From a checkpoint of a small mixture-of-experts model trained on Wikipedia.
Size: width 256, vocabulary 16384.
Experts: 16 experts in each of 12 layers, 224 squared ReLU neurons an expert, 2 picks a token, a softmax router.
Training: a variant of Adam for the experts, 1519M tokens, 11590 steps.
Below are experts of layer 9 (counted from 0) of a mixture-of-experts language model. Rows are named router (the router's row for the expert), down (a neuron's output weights, with its number) and show model dimensions 0-255. Each number is 128 + 24 x the weight over its row's rms, rounded and kept within 0 to 255. Numbers have three digits each.
Before each expert's rows: a language model's description of what the expert responds to; "comes before" lists some tokens at least twice as common just after its tokens as in all text. This comes from a sample of Wikipedia text that the model never trained on. Tokens count by the router's weight.

# expert 11
Last pieces of words and numbers, often joined to a full stop or quote ending a sentence or clause, e.g. -s., -ation., 100, 6.
comes before: "\n", " The", " and", " of", " He", " In"
router:131136109129116124161095140143153153150123109124076128159146144152127117138136137154126145100104191108134166078118145136105139124165145124105135082098112154133177173154124108148092094155138107135117109156164089123167121144171124138106078137118108141131119117110156149119104131084118156094115149121126157102106155106185101148124125138167153135171184153137140138122162114159113109104137113115144092126162144113117131097125165132135143142132105139120124129128156144141114139093135107101119118158126081144158179151097124113122122118123136153144092117167145101110124136133097117104157159134102154111136128124095083162083133144108163116134104152082134132121099151120163135137140108084121116108089189105144128097123147155080157139161133143161133115142158160103092115071120095
down0:080113142076156144142130094165144152135121061153119108166115139123143115118137117140132087105134147130136152156152136108120130146108148132132169112127127130124104126180091121134143138130111133182092137142107096137161179153110180137097166159143126133122112131151127140166111114147132139102126121106130134125109131122122150115116094136122128197075142109126106109156072169136110108105120161110151128136075133125097144118158121155104134135149103136130147141176164108129189143147119163085126117162129112142123163148111121119150141130100104090087146122132116117120091100114123153148142101092166101085135140110090140124067161113151109143164123135109136147128114121098113124140153123109163072129099107107129069128133135161142115068127147132123101163114104093147162109126127149
down1:109166156108144146122130141095135107107133116087114147177111154131141120166127109144146118114119133152129145129120123157138089170113159153158142086106138123106154125104159139136129105123169128125132156139099120130162108099067124134132164155098161138139150137142120123126096113102147127126126163101132115143124132139204151090130110161124096159151127153146108142125128167090117131139115131147131145148074119111150143132151154156085080148145097119161125138126092136167056055109107091105107094160101098146141164117124116142172152153111119157167104134127110139143142059124084120117097143099107136140146138182105099128121098133122142117116139129110136134120158114098095112126102133106128129124167148131111151122111114171146138121093104124089137210127137133161118132143105130
down2:149112097137075143125113127131150114190096128148107157092142154176117134170146112156134111138129121133124129114129105145102112149105136158105125133093127154128177129135139134137136087138120131181126141152143104142094129136124111137090112144175155154112174136118122132145113180160118099120118106172118106154151099150127130095093115121147123073120141114105105083086120102138107133098152133148098109149135121091094139127116128133128098144138190123110099137111137129136133115151137145126131097114144101118129111123120150117133170107150088127103126113157141140158067134102141147110124096110127142195108150140117139102142129111161134101150138132107169117133128159115121132129121147141127140187115108112136123096110148123255135097108115122135128130124169137113180161120143143
down3:142111124133113164125085153133138123118146154135124139111125081103143112126150140117152162096151131114121169093160136107137115119100112127099122134126164137135116120148163134083160145111151125142161131090171126109146108159121117156105109119076123113129115132117151154098087150130100146113132132133091110080127121135163131133092174137133138149091144091155110139138118118184115145153138166112119156106165083110113116112134118085116114121177125124120108124135137083190114128103149155122137099153129147059122146186142128126092136145134140099088134132094125148124144136161107124126123104096166127136129122131132165183114119138142066135178148177132114138153138097127142156143100104121103114138139193117121123115102121143202103091102099129132102104149135076137111159155138144
down4:102126109104107157184125120134144152139129152135113121133133130136120111155148104178131146141116133151146122149123135126101148131120137169090163128164081116127116127146167119157140129131114126151115115159105168114139097139113116122128138116152158108152178144126141155093136099096118129128112145146161118144146082126098147111136148148156122126095151134141080128102096132147152142116156138194118121153115092124168106101126091137128118150142086144129111089102117095136152090113124109104164138163104144125131079138093138113078140121120126112114133128121112131122110143112129146178173082151148104114093106100141093091104141135174136091114118129138126111107083076108149117167084138107125149144098151100153145121119132117255104178128119146130134110147120159121119147116114126
down5:161096114145135137124079134126126141091162121129116073125141102161091147132106143135129158102103142122127159141118147097082097079114119127118160128147121150110156105104125076107131154095131163113166138087139132104156121112122165123143136120118130153130174139106142133162139102139136149156146130129156130119112126160096157111139155135125160152118116112137139113151107118123120117150132173120129151158138142119157147099164097118131129108101115083110148089120124135152133115163132173107122130117093121090151132152086103065111101098113119093141103093162105098148125109153141148139133130100102131130136133118165110150147155156142091111142131148118126138076107098152152163116124088089155127145121186135150090125116109128230128130168125143098172113115129180121157182153114122
down6:123129126143152169134122113086095123092126167132128103136072113078119140118160111120132143135117096107134134139084095136120107112182129121112100145134124120102108159167110127101126121158128168133105126084128167089144119143126101171106129133142094165126131151119147163093137075140100128146107123110111117088114128122143134144088119118138161101118177110124116113162136175124167154132096120150155144149147100155135160129130114149161126148131066138168138118163097111136139142147145145089137150116112120113094144152154127107110159168148136124135121093139136077129139123163121060103115125128131139110165159107111119130135148102147154119135106152129145167132137145075112128146057114132136140114163100159151111138066138135092124065144123112165109141075108141140119143149089129
down7:103131125139131103155135109142122114149153135143143169128145118116121135069126107156113099104135090133155114105159120132120134034086104174071132114128104168108101111104157135084130159154107104140120120151123115171151126157135121138146110134162110124136147168089109174129119151081151134112175137152129132136138095145132133144078155129112117117121125113098141143109122084114139129087146101113167139102116136082100113111100116158113138147138140167191106110097149131113132159114117148092110132176169084160148121103131114140091120115130131152127089147150147145126106178106105141101098155081076125116134129167138178123137148134095127131107149138140124138128130141124130176115131132109115118131098133147115113148123163108202152136111113146121149130128131129121147100179128163
down8:072131071142121160163123128150144077125142139127117088146146085174123172162129115137149130138134106133120152162089104118132139128104095120110138137139134100115151165097134131142135145158108134119103129083158156099100132134139151137137146164111106140110132115115126090122107097193120150173151126127134127121140139109056102100166091117147119098160077129097137117132151141115161102126117137118129107105126134163107160124119126093085142098124170133130080124129135113140076186145170113140085164160109123112144132150127121142118105113138166162117133125096112109124114115173121121130131133083137136116111151125128141117133122097129132137116114147153085129107161121141123180127147168133064147132136153150098152113147136129195148132107135120128123126118122090066112187100133139
down9:103146118125136091129110108152139113136113140120170110111087167103111180168133130148111135106123136147138122169123086158122128123146122121140101090157114130160133099135146116110107115152124123106068137126123167142135154126147185100089134105205121131146136155145111114137171126155128140113155164150131113151111134134159112109144102134150069144140088108119094127105106128114123147110126167121102147141113133111123167148135106098127108111120123139070136143107138170099099136175107142138094128126134140151104149121168158127139095101114112143117159145120150145086075132047148110104139128143133135131101149180126146158093133109125134137130120109177091112104132085125148153145097096140116120123134103105144090127131133130115157140092150070125153164182122178138130079136128106
down10:122140144110158155130142090142169169126147155092136098168144095127171149133162149141180125151160094141067127111122173156098083148112091090160109134124126115148116123133152157132121120106139158110155094097159122110118112121110179100167150115129144120158155112155160116125172103137149085137123106151075115143126148142098095091136136115138135092082162132133147124084145125121196148120127138108147162113093152102127097085112117157160119125154138111092144108146130135124099074117107099120120125118159104109135124107134090125136106105127124128119126133141101133132120118154152146117097106119117122103097130099166160110148164092095127165126136127125132114156115145102146133146125136102173126124110153122149128146130101104165165123176123125096123065132128167122153152095179136
down11:163139106147109145150116137103150162128065136129135110082132091145108117114118139129137152189135126116124108165085139130151099159083141095106111081164121136130146122123109165160146166163110141121139142129111124132124150120109136151136114109118121130157147121158139095124142118149133147136122132113110135117157111140200099119127129102116110137117137146104140103147154131130135111120152081124142094159151155155098127121198098099140131165119129119110108116119122131114131089116146101090108147126112110108105109127156113119168167093088177117081178141137115122174125132093129084149115131124124121148114143100093129144137102103081156152140183095150145198132146166086170099110134141133126158139107134081143118137123125107125160074190138144110128125096089129142107099130108126
down12:156143138119121144135129099131131152113134166157122098121156113125121135159127131112117100169142149140133158101168098141148104134109115146119145135104114123132099125117092121144094126167146068184163135127104154121115132121154122161135152090129190136106136152118051145079122137115137104160184102126091132145107148087143136094097120114152133125113122155133150100132146132129122094165127104095132134110150131139163145153165120154142086103093139103168084129152150145125122098134131091126130126117133101158098128151175141148074160119122151138084111096091136101100132138111141132153139154093148128093103080149101135114140135123114143154143081134141088118133125107150168119129114141165126114108167121150114135116158065144164146150089163133152126097087125126119102100101184121
down13:131116134136143131145126128169167125138120105117140159094114141134121142132140132124132149098169037127164095106127132116148153090122118103139132139121109121122145157085125190108119100140131120136164157120112135090100125080148107165098086130133124151158138144088101108130134135117140118124120141119142145147160166143053170131136119121142136116165131143124145095126172101116125153150139152118137095093116121098134137108139118097128162125137157170132118121088104138115148118157100155089118131169100140096127101120126122122090151142146143149143164127108134088085086114127159109106145153109143120136143138151119111076151157139149157159127146159164103094142077132130166102136096135164153157113150142103134121099134147163228128126106096123110120095133109092094101127135147129
down14:123118138161136112151168120124132158105149143130135147147186117118136140096137172128105150136177126165092143164151148115125150158147101130123149151153132091086119120117145168141156181098163150107114125091115117116173129100127110089178121139091109115127090128111102155106143122108128144104145112153122109184072110132089111114157132097130126153115049123119133135158091123131126111115091149116140150087118138151107135101072133169112118140073155095132140136109133149138065143094101116170133087141144081128122124093124133146160107149158173095141142146098120100124133127124148158063143137078145152143109136125107127151135107149124082133130104148127137132090164134107131151116145123139169131094143139136150100101127118120121138136118149095138136151148129105134103100153140148
down15:128157142161167114137185090111144126117166087121103139156171117091137136119157121109145081151151122136111120136167144126153130104117121118110150123127130119107114138111102133126128127166140164118111171169141106116104134151124164145159149170122148128119137122091148122162148153077159128113192099155150113149109102131152135125125104144136120103083099139151130129091094139119126089106123103120149121099124082154172141124172119121116107117116145129111148122162132145096098094129109139112148133149120118112121147087130115147115085134111109124123126135149133124135124095090083164148121159120156177129095100160125114115136121135137100120101105124087096116141162067183130137127111138070176136162120127162159081131141122125163125127098142096127131158036118117085153129138121153
down16:157136124151139142121086128159138080152099132113134144093138130101101148116151127091148181166109049117161188134126132144132133158108140122091127120168127079136125128120105159125110123108141086135141122107084094124133132095138125116133118119108101131119099123101148111138125158145128137149120140118091158135111121087121119158127157109145147084087136115114115165157122104143138105155118137142182128101129123115117123148156112115144115083104153117178126133089115175109105119088122114117091114102199088119111172129111108136089109131145172142127121148123150124166173155143091092181125127114104113135142132168122096140122152104139182121130139106131141155142117120129155090163113131137101112151078133113160101117139116172138151133082170105123146080108112119128122134140164146
down17:141100130159174161170122125144137161142119123157126110093126116169094128069116115149113130135113128146108104154155189150122133146099135107135125121106124157117127169125125137154089140107106138171110141131116166136101135144133090096113083181155128139142154141120129102095136063127130129118154095116117157128125112130056110113116120134124124098104117107090122128134127168065144122123122133127152142121138116083136118122150140130165096139112037102123109109160147178154168136124149114115140120132098169147122120131083116163140158121117146104108143137114164136120120142124164139125110122115137090138160159129116109137148096132158114115112125115125139124119102098075161115157153141128121131159156146133125133069082150115117095194140141153112106072122108154094116145132155122
down18:110127089135131158136134114157138186124088122113142139135149102158154185132122164129154100115146104122123164134101112137139085146123134117134148127140119150078129179134129115138144097136124104089093144100131156127136128144146110153172067118111131143100102140134089124133099168169147133142135144163141128143107100135126109093107099129167121141112119129122141111112082154140113097137116120078122137137124094138126187126117138133066118149108117145181112120149133142126135115121121145122098140091124141120141139167138099114126149170108130146081156124081079139124113107092143181140141155166109165129120082095149147137172108086109117132152134094087112095099111130099101095153137145159077128156098112159129117142122149120137201104107139130145168111152157129104090123127129128
down19:082129131106115104088128164089162148125107133064122149119065092116122153108161111122103107167144143160147107142127111134143114116142106131120142098087095129120119101165187146131130118153144114095132155120140124086166126134111148185110108095152127141096110118121166143099086149159137112152106114098141152105136152148100133118104130127144131135105157139106162081146141121149123110135175183117138127127152134143097135136132122138113191132139105122163116127144176136107168135118150123152109125150094157127089190129137166121177117109166129100100095132116127161147095116095148107112145106115131120123131115208136110136111129169117112123134158100155125143114127168106165130141135127115109106125138128104142103118115153116152130074155159124130117143108115065162118113110155141
down20:114175128143178076178118112121141144158138115120105123131098098156112153154172125123108155120150173145127094097168113094083134138101088160111155096143118160119117146117157150117083102126108154130080121160063162151131154129154130114120101128131134140141089131084093134115108143082171149130121074078149102146109144166105095088100164164107125123114112136113143176150153135093091121132162142135108092128132145121115086110173151123132152139124129100132134075127122122104117160098132168130156099128106167164119098153120134167138107146095122130113146146140100142134153130148139124097149131110101102118115122113134127124145097150154138135175110149129096153129098143125140135086149128154148130125108122102123119178115138130149141133110157158149109106161135098138125151162149167
down21:150118120158155139081114129132127092116115105149147128167064105128173156164112141146132126135132145116114115111128148111143137129130143122117140136103129108158126153108125153135121139135144155105111167118128122099137129118104124119111124105118098142168123140161170095125123140133087121147134128142138107154149114133118151144129129104144115110114120151094086111128106155148129129133133131144099149107140121113103110108136116130107148152126148130143168118130149129122173130135138143097160133124139124164163128137098146154128127111120134156140092129109122096123103117109137150108113151118154139110149134143118091122122123118139115124142152114138162105096130092139104177107146095165117116121139157123123145127118121119255102136122148118116142147085139127140126126100110109
down22:146152154111132117093104114130156179095134102106092181113143105163146143177147119114155099137138117130106101105121162144166144121088116150152151156156110114116118119139112162098149123133164123148172091137087166112143147110118070105153116124126122108170092076132098141118146118122138121077118104139157090138150130117134115102084163137114085157134165149124128114096089168106107148127153135128090116101141170157123144151095126113130128130120161069160166167135111147105123114192107138118155154165130135132121144105091089147141128110146152116126158128129110097151125098157124126096141172140114140124105122139072145139129114125127110093119119118161084138153162144112109121122100116144137133142143140114121135122138143114086142113115150073111148145183125096146101143074147134
down23:098117116096105116114135130133148137121126135130130160149141106115103120133097111155142135129174188119136102100099126086124105121109138126164158149152122115111122133123164097141120125120136160077126096158108115138141114096168136135136160102085126163125121086107144157102136129156127152134068078120119137105124137133094097129136124126108135136114133100144141114128106148133106087101097158152140130125103138163135152182118128141160133115148147167165117141137144171124105126164109143128138114095122126100138080113134069144087132101179107139111161092157100127145150096153148157117156102147133162142125113130166133184089169163103090112127123104210085140108128131106121105141145143132141149124138117122101164133074143149203137136106136125112106144091119146121157114091134161
down24:140189144197102126129093095122134133171130131124088106112101136087112143111125116101099121115130103137152136140130165149107114100087116125132207118108130120161132130122112116140116102123106168159143097104132129106136085129178149146136097161113149132086157140144207170107141130088137120154085117166120145115078135114122115144140158103147135116123130145135089132107138128141099116122147135123104140113115140120112146108112133150124137114126124123141109115133098147163154154097137159095178126118182140141091166164109168100111116112123115137113164112120137141134129191097155150150144137071126112127126149133164127141163096115145121108128102093104139148130120187128082117135127100135140102153179138143149122116142096116182111162128134114128119115094119107147076099126122111
down25:134134119156107150175111110108139146154127153143125075149083156124112147161128142159133128113135173158159159127135101106075122144140145145085193098141144132074094105153076123114148122077127132117118137133135166135098149163098154118110145147139110118166155117130125116085124144131111150155149134146117133105135171139120153107094139128135161113138150142140156123175113103106102136157129111150138126124112122143155114112141124126122142116085087083083154104126122118127158125142139170107110108104114101099090169093089132091113124108139119100167081133144056119144148120107113177102123107140161122145131158121194109152099092138127113119125138185117102143123127112122124156144108107083083114131119158129125110131120120127172117138140130172102134107083142111128103152138101120
down26:127076130156150093139157097111134169097162117092131125153161131081089102101133140134124108159123162147108146121162150124124111132116112130165144151127140167127126100090168105142146138110051105133136124131157154129154110126114138135167110100098081123148086085136178130171137128122161150124168132134096125138118099144117152117123107144107110107100129123150115143103141150165164113142125130091113186141112130130159123109146159159096137104145124149111077129155123136133120117101110147134142120108139152125159124182121163122108122148102110164134137124144168156148127133116130119147148139118195138108100063142151115128120139114088133124090178127159125110137136115143154142062144090073132154154112115154120168129122124094111140137136128125097130117104067152113135150083136111
down27:112121137180136154131085140109116146130172177080113142146103096127132126158133154137132149091119142115107151127149108128130106125128142138117092140134119130138145127143067121114157125149106144159180149107154159144132142120106117137136134058089136089130141144168103117098106106121135143171231112114121137140126105114127085108105140140133145129131124155151152139126134109121136128135149143112127129115133128095179141106090116164135102141144087116141075104123116173139128105142124114141077140160125094150155109122137093086145104170109164150131077108139150143115152090130155101108109103103160106070122114131137148106128145140071073135125158122088138120108138151149098132160110154141122109150112130139134145159137099171158114175095122112118141102146116130117104143170130114
down28:138132078092101128110105158154153124110158154111127098081150131116100109132120113143127140132131168147152172097108144139108127089106168127120165133126159157076163132122076131122138087109129123148169084126134091141117146120143192097124138102074130116130150137125175142148109132093111138078147193123131158149115128136105132144120122120092118159188148148127143136128112102092140114169137125170106111134131116123080167114083133081107123151157158100129127136137113144127127112132170166136086100125146120101127150142061102098116142112124077120131150128124103117136108135130101162174135145147125130123168148117134115187125110142138107152148149145116123137097137108127132130103131143119088079136123108103148170133069128115083129103103148129102152139125154146118132107131121141
down29:151116141121142160110137199116116126115127128109137145142129107188088137123143104112131124136119101114139081124130116141125154109198106148171097144153133138108166111149156076112115130137096131112133141101115147099078137133115151069131139104164146123149148106111124151124163116139148145106127132092131140164112134105066150124106188136118091136127075125111133137127165100123165123140137107134120167146091095141145119148118095118109147143131140078123117121095092072125105145110147199145156114108128127126114118157107145136113144124131195118147125085122129108119143096115111128151112102168131106124130122123150135115149114151132142132105131180092144083128100112134181119122101162084165128157111080145137123156130138105130138126120156131148132149160113167136131165104144078
down30:120129136133158119114136142092138117140135114082115148129157120144112123112112106140090134096162150121141110115195165098131167147104138115094148108121117131134102140121105164113100109128117127107119141125138144169159154126104147138108142142120148128191133117109125121124098145069144144161116124124109145151130109174142120134132144148163136146128123155114117173118142117152132138117120066125120099129126119112106086134151123076141110105126159108094104081151138108124150123150113107161134103156124174126100121144135212170094127121134126102109126125133120108121153158130095150133123082172106113108132147133161101136104130135152184156190070089086139141105125098077115129161146124153095103108135113140116099152112159160157129130143088155122151102137123129052109152102120169
down31:099158081116107116091148134112121131157114096153151140119109129121124081119102114149129129100136146135122135138163115106084133137127105159169126163138121129138123097126116114114132160195128151139139107102103145114106122147110121106151178103147148110145073082120109125137117083132129116151116114113110152100121129135109158095134102132096127063130162133118111086062151091090148126118117119136157131133116160141110141149186158097117118127111118125160088137134156099120133088143113137200164156157099124117141111082180143155099127178158154107111145134163138129110116124159145131143107148154125142122133132141129152109114143128142124129137174118146114125124107123118178149081134131169148139100137085128123161123111129140173126174107138081130118090060132122181143131151131119
down32:112120164110142156130133156131119123110104101117139123091122148169125090113121118092131131195107168118080148115160137155119161143130135112099142137098146156128138126104136113128121098118138103130134112116136098111168134164073123103166124155150143159095120117113130158174070148159084120129123116160098095124155113156107181127086115123116137131093115127116156115154126110132146137146126141127154139143144133101178119129158103133112143166173091139115136161135144096145152125113137173143151144077126128117077083151140126161173133150106134154123168154110122102147120160100126142102104133085141082173122066103131094129120087110116131120116088104100124169127125143109099145103116134144120104145147121155156150139135140119075121192097129105103134100118116103100142144153100104
down33:124151131126124134141154130119182078140126166160139116126131100128140182144116144095108120135152104150133123155125127150142136121106143124129084122124128132092128122112130165119143157115137145115126144131120139135143122112127145133145105120137094142136117137124127119143126094157168127085138130114130126110093121156045131100116140107117123060118123133104133091121109144156158133122133129133129135125114133113097155106124121121171135155138201141124101116134123126135130105119113134125138138147113127133127152149128153130128163123122115141131136117108127071125146120116168113111119132151155155122123109145166144119130177126149132109130123132125144082156128115124142088098116121123130134122131122151119145130148117116255108117122177093154134099058110099096145102142163119
down34:115132192124144135095126070140098090123119134134133157108175084128156142109162107128158135133137093128105168143090085163080153127132129163141095125121162145184110133139098090091152122136130092136140174152128134114100128146112107140137096104147129137103148167138113135119130137137119123134153135139107133124140127130113138121098162142132117097113079113146128126113135130148122127125132144147140122104123172140144108143130124159115167105121142107164132130107159141137127130132122081163167162175139155145093115152157138154079114136082156148085105170092139135101110099120138138119105147132126116093136117146099151103139150135137166112189110073129163141103116153083096136138103158113085150105120142137126045113106123151172123123100095118107131120069163132102134098130145130
down35:136137098147107117125115159099162106120140123143097143162118119102130096143141146115130110182170140123131169129107097133133125146183122141104119139146124161146115121127146102089079087163138139118121125126155121105120167154116188131133138176139108166154102133118158181152143135130103145109166098148148132137063157152152114159146086141128128101117129139158113178176136117130134077150104119119099073135117095129114099126114105095102148121083154071130123113122120111105123098114124098157113102090143085102139165098118128135111114083143144108128161124149122155127112136137125148117156110151139168138107132095127187138098112137108132106136120157129087155121134115151106117134150095158103093140073142113125132131149120164114124146160116159142135127055156108108152153121163132
down36:137122121136129102130090110137111056136157147186088157162118104123115179097175110144148099115107108135132137154108105120140114132129125113139154083107104137121127179131076062121096158149116189105101124134159088130121111109119126128110117112112132114129150142142099135145175146095144122141117144154166144140147123111194101133191116088132096133129136102131114169153077159149171140125125171147141163142126146151131159112135117092167112164134163123163088120120134097137118147089115119135072127133120122161114173130141122112146090125135110142154132089121134104158146131160113100111155122131097117112124108115091125135127162126152124112128088177113146142119116111116128151143098143109146123135087132126090130090131128141169108112145123125141124099082109137165095125155145117
down37:107132133141110140086130114120109135125096125144134173129179124131112073113089111144139122098125098112153147183093131151126179116132124096138126149136144135122109108092111145118125135097141137074139103128139133103152096141096126142124096088108107119100120144165138097137137127131073150148138156120149122105124108098110123080155117133119096111130133163116113128092065132118131108121159124116116112151129142124145118138128094157097150147151112137129131131086103113126169136089072117088122148128141124155127127184157099121098125120144118138097125113113132123089110162110148145162125151125151076105122154111120111135122149087152147155110130101116125132112139109174168126115200140134125109112216127157137151143142151106187146196148147165153124148089167143136151135154106146
down38:117105097119160161118104090151117084145115123150130142116157133062160146118107151102164166131154090106116157151134162143150116127054128164108156131147104132098130095156109153103103138148101086128138133144087126144130160097143123128127080110143170122147111091144131128157100101130119107100154119086148070148118138143141124137113124118140094104125135106099149146120144141187146129103068118154145114136116117135078120119120116129154136126146174130174103133160130176122095104118158156158132150155138126169135129141098144112068115114124158122112138144141139158139134110123139107078113148106115126081147125124119121176130161153129146143138134099132096127156132124129132098116129114132103122114130150129145121141162119091172119087152077127134115197092114143149100176116136144
down39:161116154153150135105140141105088116116131120105145124165151108102124143125123144163125160118150103129092154083129103157137096094138157113147106153102125150120132098135126097128147131162132120121105136102134096156136135165159155125136110149102183147096162117146161129138133132086113123165144146111127116126118042143122140096123148118115113190138097140121102114173115091171143093179151104117115159103126112110080115138071145092092115153120119126112142149121150154085102115130178122108109083089139155117149135151135092141122147164108115142146092123125112180126181156138113096134149097134149130135130131148097117131172146171106135148134132136156138120156121072139089166104145152161112122105094131130113127151136077108149170107133107122115138153152116130110103129129098090
down40:177148125145134135120095126172095111126125149121124091121117113169145163144174164125095125133103136126146122149125154157122147112164148132100125102146134097122097149138097157125151129145106126152101116071114106106114137163131090133089113101173140128149138114102103143144149139176067115125153111112129154116127118131203073109102107157142115134090117112121152097153112138157123104114117142133147112179148122151109145093153075146161138117112135107147126106133094115110121080065144136122137139119101073152093134179124165119104139150108169140068078117117084127155108141123144115147150100160134149112148107104130093127157148110113138113139127152167110121105145123151130109150121123146134124179136130128146102083110110104197113098158136119110149128127149115145131138136106121
down41:098137060101114118148126094088099139140137172111142139098118156136105127106086142127145120127122155156134121140154138098138118117106117162060088162112126151101165108124121159069173103130157115097087134170141138147144131105125147069137117125139136147113119144126130125138118147109141097136149109149133144170128157132124142135148126129131111138143109101154163069131098105122133138140122116150128128165126134114183107142153108168150130172099180106106128149121142119097118142129123094147110153103121108100117112169146108133169093108089157156164149174132147074107134101103086117153136152145142087127113137127146110133155096156163090092077128154093124165139134155149115152121139124119155100112151116143086129095138133135154116139117131149137139125095138152072139144072134110
down42:115126101132110167143105145128103149108155129120116151130116124154128145153102107122112122136151129147150162159162099174132116094132100106133111126137093151149127140110083118135104132123152128163126136149103129102140168156093134089146122089092113109141147088194102102099114126108149119171175123148125150094124118129169122136100164127162116099114069133115080109137114156113176108110126174133108120129123149139134156104139096130132137138119121154100104132196107112126076121130117121121098144131130131118136130122153149114137098124136121116124114121140118179164148094127102174113104165203138158085107111147159107121123173115169123078150128115122140115134154146086091145158184146114134081146106141142091132114121138125123136162168064132118115122131157109087100098143136114
down43:140115132102129149164147129105123141202138101086139121107144149058114124116175103104121117105126085121132134133154109129120140121150140114124156127147116150171131122141104128142133121133139146128121102134134149157104134177134143111133145168122124177106148143146162130140177164109075110121154139119138150149116089117083123150146115118148118105117153104146084181119135132168179146156158134127132090141139120084102143114093119135128080126118134164126089095117111127126123134118155160131130133125138121138157125154123125101112119120183125101142156110135091164097142199155126174079152093135141130160102097082091079126143134119126078133140118146116140083107141113149143119063106126105119124172094143127143132129086149095164097101135094132106145125097126133152121098134113137
down44:130091153152119149099113150131151098132129116160101102123143150127134135142138121130156133101159113142088083128127088137133156163150129115154171124103119141130139132077109132161158153132109138149161079125072126106084104139124127117140108102154141133143125136143164154137137088138121148153120142136144137079156145097021149157109120108139143123107105143120123152106145148139115161134148163113088125092101121147119140126156119130100106130132137139126137110125129098178147146099166121135140135133103106157091100106175143153131150093129125138092154118114117052082076104144161137147144157156140157134107143141114115124120106101157146139162146139118131106144106131092144130131093099146167114124152183135103125127148112075183090130123126097112122154077132107115156127113160117
down45:103118124150163130164141156116109136136128133148138137101156144152135123126094109114099123162113158138089127124128131155130148127101109134139096136100105142178142143117151152123133100147108143121109156146132145110147117151144130109111076108168162082116175115111178110156083139122097111117162130142094126130100130142060127121113119098148160101082150104151117130123127099127139155124099106107116133156132117103123081093126124124150050138169121157089106131125102120143149138120157110168124140106133122147098108137119121146177122089115137122129131147121128189125110178062092098150161114096149116168081123123099134077134113074146126091092129124132116131119098162125152123149149134137082102132131088131140142112162159144133131157115131182148116079174130123094150133137140136
down46:151129143101158088142148083135099123144126155105105158092158126134160129093155134171113149126155117182108143082151193104107164133119129130125125102148149135115119094100129141107134142133146106140096084154145167113158118114095117121085131177127174106155101146128122125133112118131150133122092125112145149126156176120127159104129081093098110159167108119117125128144133101123122141169157124091128140132140158136126130125152106115128179101091149167141129142112127094150123126121140106122059117165140103099115102109137138122116119138119140104133166141151147137144121147142107117148128132105083139114133138112129118144149091147129145092108110139183127117091092128175103109082165178095110121142127137103138114152112126132114110120143102103142135131089107152117061121183104199
down47:116126128155115114166112108100128136145111160107169118128121107121117142129130119104131130146180106114132155115120111141142126142141156148142110127127099122168135139129113163156145148141116125134135108125153152081101100126141158107128117149171126128118114101142107139137127097114121116110133120091132156156110124126067108127110124104140148082108130168151146091116122180135126139093129133115139107154131158122094132105115093117120111143113155120117104148120165176127134109141128133150126139135089143189156091156078115116102213134137125154149132103120111151139128138114124125100117126127136135159123159139103156102142151106122152094093122115077138114110087109129134167112139114103124122141171184137142132117120143106255123107137151134141129111072148118093126091136127133
down48:122105124081120102149172155184110135169136172141113076133171150150144123131146125131080117147122156147111151141117143127118150090091161147077148138113150130158149164119143111127134107135142098088090127089171106124173098123169162100130060142121145130106144112136135128142117142136124104125109108163122140139136102135095098101132150116153181101110113155096128126185125149134106143138152140135131103120127104104131120086129140187145095158133100134145110099120144131123102098086141124130123124126085140118148128158129144123107111088111139081127133123131123167127114129128109102108126128115161105169105119118151104123164147152131121142101146111133117144121103131166160078137123147085070118134101120095142143125091138115156168140134121190126119125140120158060098115132077150
down49:158164111118134142067105128123105145123102134134112148103140113124151106099134145139142110101152157117096149144109125155135119141131138154130096098106137129118105131127145147103153130138105158113160088115132112183150117112129149176115139126115092034131129079121120126138180184098135086127127148152081121166113097140205131149093134111152093136123096146126149114113142170166107161178137137130120082099137096137131102164112148153100177135128116131151115139111119135099147103109097116103143123154104107124161107123108116102116144101136134111091100099132150126136128142132148129127106174098125144125095139106109117125127108124121129166157150142138109130128179118147145126118131112118142182165164111109141125144146117069166107138104134168126124179118088125171159142124096093
down50:117146138160143153147107155096089139152120158128077155122125086147120080155119144142095093118075138096129131132146186166132125153187110186110104121137112137146159128130131099135163103128137112153155127124153119168126114122140084110128136077123118099086110181164122168107129117140174153128197150156124130086115127128132123142143102148095136127122071099144139135101119102086122182121145149156103165102095125131133113141146142121113100172150131096116112094136121152137107137144149144114154156101156150135123130143109098151130131121090087166117132125133120126077142122113111129141123126088167164129135109167153081099118151117113130146133119093116166134085121167156088113148130134102126100124144079144147131137148130134191122124111121120108114097117122111128140112155131140
down51:141122141069097096109101113136160139132053124145103113147109112104147124138144127119106128116126116123160125126113140159132098140153142148156077120113110105121135166151096117104137172100141099121136144104105146182139135095090142144075112125112115168096158070137141133144113120154126151166118141110146170105101110105112156144117131120156126193135121112143096137148106165109109139102125154163105120124113141129128142131144139147134108097129086137103109125122107153114095149171182152113180100130111113147140090141141143099169091096083122098098088117106121116112174144151157141103166126142132141118124146165131104103186162156157122144149166193151136088119129181143108119109143109115129142123169092131102103148131106140135112124123131123121115165148135112150120152115158116
down52:139142073163099110144090139138132085131116138127161121116117156134099119124142101122144125109118149121171142182136168142140178141104141167107183078155102159118126137108115138099140103134122135140150154154127169115110133130145119111117110140106120161131146146127151140118115156146142156152119119133114139121119114134138124106146160156128176145086111096128094158160093100134118131118146084127127104108103138140108098144123104134141137125130111163140181118142149127154109141152160151105098119079114151095102132121124137100146132136158086128123105124128100170069065163136134181172110109130114118112134113131121116111210089117156121111121150153136171156110114163096098093111114111122112117149091141117159122098112147081060092153112141145104129133123127080089106121160121125
down53:103133133138153153132117159161153123135132119108120161136120160080122117125104142132124102119144158140103181128128148117164085141120096137167145094123083096102122127163152138110130140125140130122113102144095080103101159097117113129118081112133156065107132159116148100137083108120152114114153138117171169134126128145075118134131090154137112150136157139141105081088125156132105144144158170085123098103104097124127089134129117090140158151163156133133183152151097121139165152145138105118137155084129121139113116157134137151104094132130159144117112114126083131094151108104141136133097115101097125114116159100154146132134158118136150111124134075156112101145118141150132086167107092146100095122138129169139154126156148142205134096155126165164110101115099121149096170126143142